Below are experts of layer 7 (counted from 0) of a mixture-of-experts language model. Rows are named router (the router's row for the expert), up (a neuron's input weights, with its number), down (a neuron's output weights, with its number) and show model dimensions 40-79. Each number is 50 + 15 x the weight over its row's rms, rounded and kept within 0 to 99.
After each expert's rows: "comes before" lists some tokens at least twice as common just after its tokens as in all text; "mostly gets" lists some tokens that are sent to it at least half of the time. This comes from a sample of Wikipedia text that the model never trained on. Tokens count by the router's weight.

# expert 12
router:49 60 42 46 37 51 80 58 72 49 74 66 37 47 80 59 51 29 52 28 62 52 31 38 53 58 53 28 27 58 40 60 43 50 61 65 45 70 32 55
up0:54 59 43 58 44 44 82 45 71 62 55 52 38 48 68 51 70 44 55 26 54 25 51 35 49 33 49 46 54 64 47 40 38 46 56 35 64 53 40 58
down0:45 45 61 74 29 39 37 55 69 32 31 57 61 51 51 21 51 71 77 39 73 50 49 30 62 66 30 73 63 34 52 55 11 69 64 41 69 51 55 53
comes before: "-", "|", "==", "The", "In", "==="
mostly gets: " “", ".\n", "'\n", ":\n", " ...", " $\\"

# expert 21
router:48 53 29 40 52 77 48 33 68 54 76 59 25 62 69 58 74 15 46 54 38 46 46 44 50 45 44 42 57 43 65 53 58 38 57 60 45 64 53 46
up11:35 49 68 59 42 60 73 56 61 66 49 62 39 10 34 62 54 49 42 61 59 40 40 48 59 74 47 37 41 72 43 43 58 57 30 78 48 47 61 43
down11:77 48 65 47 61 41 43 39 54 66 25 46 48 58 51 59 42 88 69 40 69 67 63 71 48 72 76 17 47 48 49 60 64 78 36 54 45 41 80 52
comes before: " the", "|", " |\n", " to", " as", " a"
mostly gets: " elected", " appointed", " promoted", " served", " transferred", " assigned"

# expert 149
router:62 55 59 43 53 92 62 70 64 55 78 43 43 11 64 60 46 48 52 41 42 32 34 61 58 32 60 58 39 61 51 55 53 59 50 57 60 51 42 56
up0:45 55 64 28 45 39 49 66 51 48 55 41 51 42 52 30 62 54 74 15 67 35 51 57 49 58 38 62 56 44 39 59 50 35 47 73 46 74 65 32
down0:61 48 72 56 52 49 69 66 64 41 41 32 56 44 54 67 20 42 53 57 24 51 73 41 24 51 29 28 34 33 45 31 56 59 56 54 45 25 70 37
comes before: "|", "-", " |\n", "==", "|---|---|---|---", "==="
mostly gets: "|---|---|---|---|---|---|\n", " |\n", "|---|---|---|---|---|\n", "|---|---|---|---|\n", " (−", "|---|---|---|\n"

# expert 13
router:32 34 58 56 53 47 40 47 56 66 83 73 41 27 69 47 57 63 52 41 60 79 31 67 68 36 74 49 29 74 28 66 55 44 62 64 66 59 41 51
up1:56 23 26 42 20 48 59 29 04 52 68 65 37 43 53 65 75 45 56 35 36 28 38 64 53 32 42 67 33 57 48 81 45 35 36 33 56 46 21 41
down1:48 26 49 20 51 47 40 45 63 37 54 52 67 33 45 32 58 58 45 47 32 56 47 62 74 38 27 54 62 38 72 58 73 59 64 67 64 45 39 81
comes before: ":", " to", " by", " the", " as", " \""
mostly gets: " name", " JPL", " renamed", " referred", " ±%", "Species"

# expert 53
router:42 55 38 30 47 55 79 72 63 47 67 27 45 37 75 58 72 36 54 53 55 46 31 58 38 52 62 46 40 57 61 42 31 47 44 57 42 81 27 52
up0:63 50 41 72 46 10 54 59 62 33 45 15 58 47 61 55 47 60 54 68 49 70 48 44 53 35 54 37 42 29 65 62 40 45 49 63 35 70 61 63
down0:72 51 51 64 86 49 66 49 56 37 83 42 46 33 59 42 51 52 47 50 64 45 51 57 53 52 49 49 61 51 34 60 45 63 57 33 28 26 46 50
comes before: "-", "|", " -", "==", "===", "   "
mostly gets: ".\n", ")\n", ";\n", "\n", "\"\n", ":\n"

# expert 64
router:27 68 45 17 43 34 69 76 90 45 56 32 36 69 58 46 51 04 48 50 52 63 49 58 38 63 71 35 34 51 46 47 49 31 55 70 42 77 50 45
up0:26 34 29 54 44 53 33 74 75 49 23 44 46 49 58 42 71 32 43 63 50 44 82 38 25 54 76 44 35 29 43 50 47 51 68 64 40 78 87 46
down0:29 11 45 47 45 48 36 61 38 51 22 51 50 43 65 48 59 57 41 59 67 52 55 63 47 51 35 54 10 41 38 52 57 43 45 65 62 41 75 57
comes before: "-", " by", "|", ":", " Born", " Succeeded"
mostly gets: " Preceded", "Scientific", " Succeeded", " Spacewatch", " Directed", "ropoda"

# expert 130
router:41 58 53 42 58 56 30 45 37 50 79 69 44 46 69 58 62 61 43 29 61 70 67 56 76 35 57 50 55 64 39 35 35 29 48 54 49 76 49 46
up0:40 43 44 37 46 40 25 43 38 38 73 42 43 15 40 34 99 73 27 56 47 43 53 57 52 72 54 48 52 47 60 53 55 60 49 41 70 68 65 35
down0:52 24 52 69 28 50 46 66 45 49 35 56 57 36 68 73 15 65 39 49 52 43 46 67 64 47 32 49 50 39 34 37 34 42 30 06 30 26 73 40
comes before: "ed", " the", " that", " to", "s", " a"
mostly gets: " According", " wrote", " returned", " where", " sugg", " but"

# expert 92
router:55 54 65 45 54 74 66 60 66 38 63 40 18 44 66 56 60 37 49 54 43 34 49 73 57 36 59 60 44 69 61 54 67 34 60 63 61 57 31 87
up0:64 75 43 54 49 34 30 56 46 54 50 53 46 46 13 40 19 77 60 36 39 45 66 26 47 44 68 41 76 43 69 37 53 69 34 54 84 55 03 68
down0:48 51 56 38 44 33 64 33 30 40 38 31 32 60 75 39 59 25 51 41 63 27 56 43 59 37 61 73 46 60 58 40 67 57 49 47 73 39 56 51
comes before: " ", "-", " The", " •", " P", " List"
mostly gets: "|", "-", "   ", " •", " Died", ":"

# expert 16
router:46 54 19 37 57 71 36 60 39 53 70 67 52 32 75 41 58 46 50 44 24 69 34 63 56 37 47 32 63 55 35 51 44 38 56 48 52 46 54 65
up12:52 33 52 46 66 42 29 42 64 45 38 39 22 53 91 50 53 45 44 54 35 58 60 55 46 62 49 46 37 42 38 20 40 39 65 29 40 74 75 67
down12:57 32 64 60 46 78 23 80 34 32 44 62 69 56 42 53 42 41 69 68 34 50 47 43 73 35 70 79 85 64 44 49 66 32 56 44 35 58 58 56
comes before: " the", " as", " a", " by", " to", " his"
mostly gets: " used", " renamed", " served", " using", " named", " known"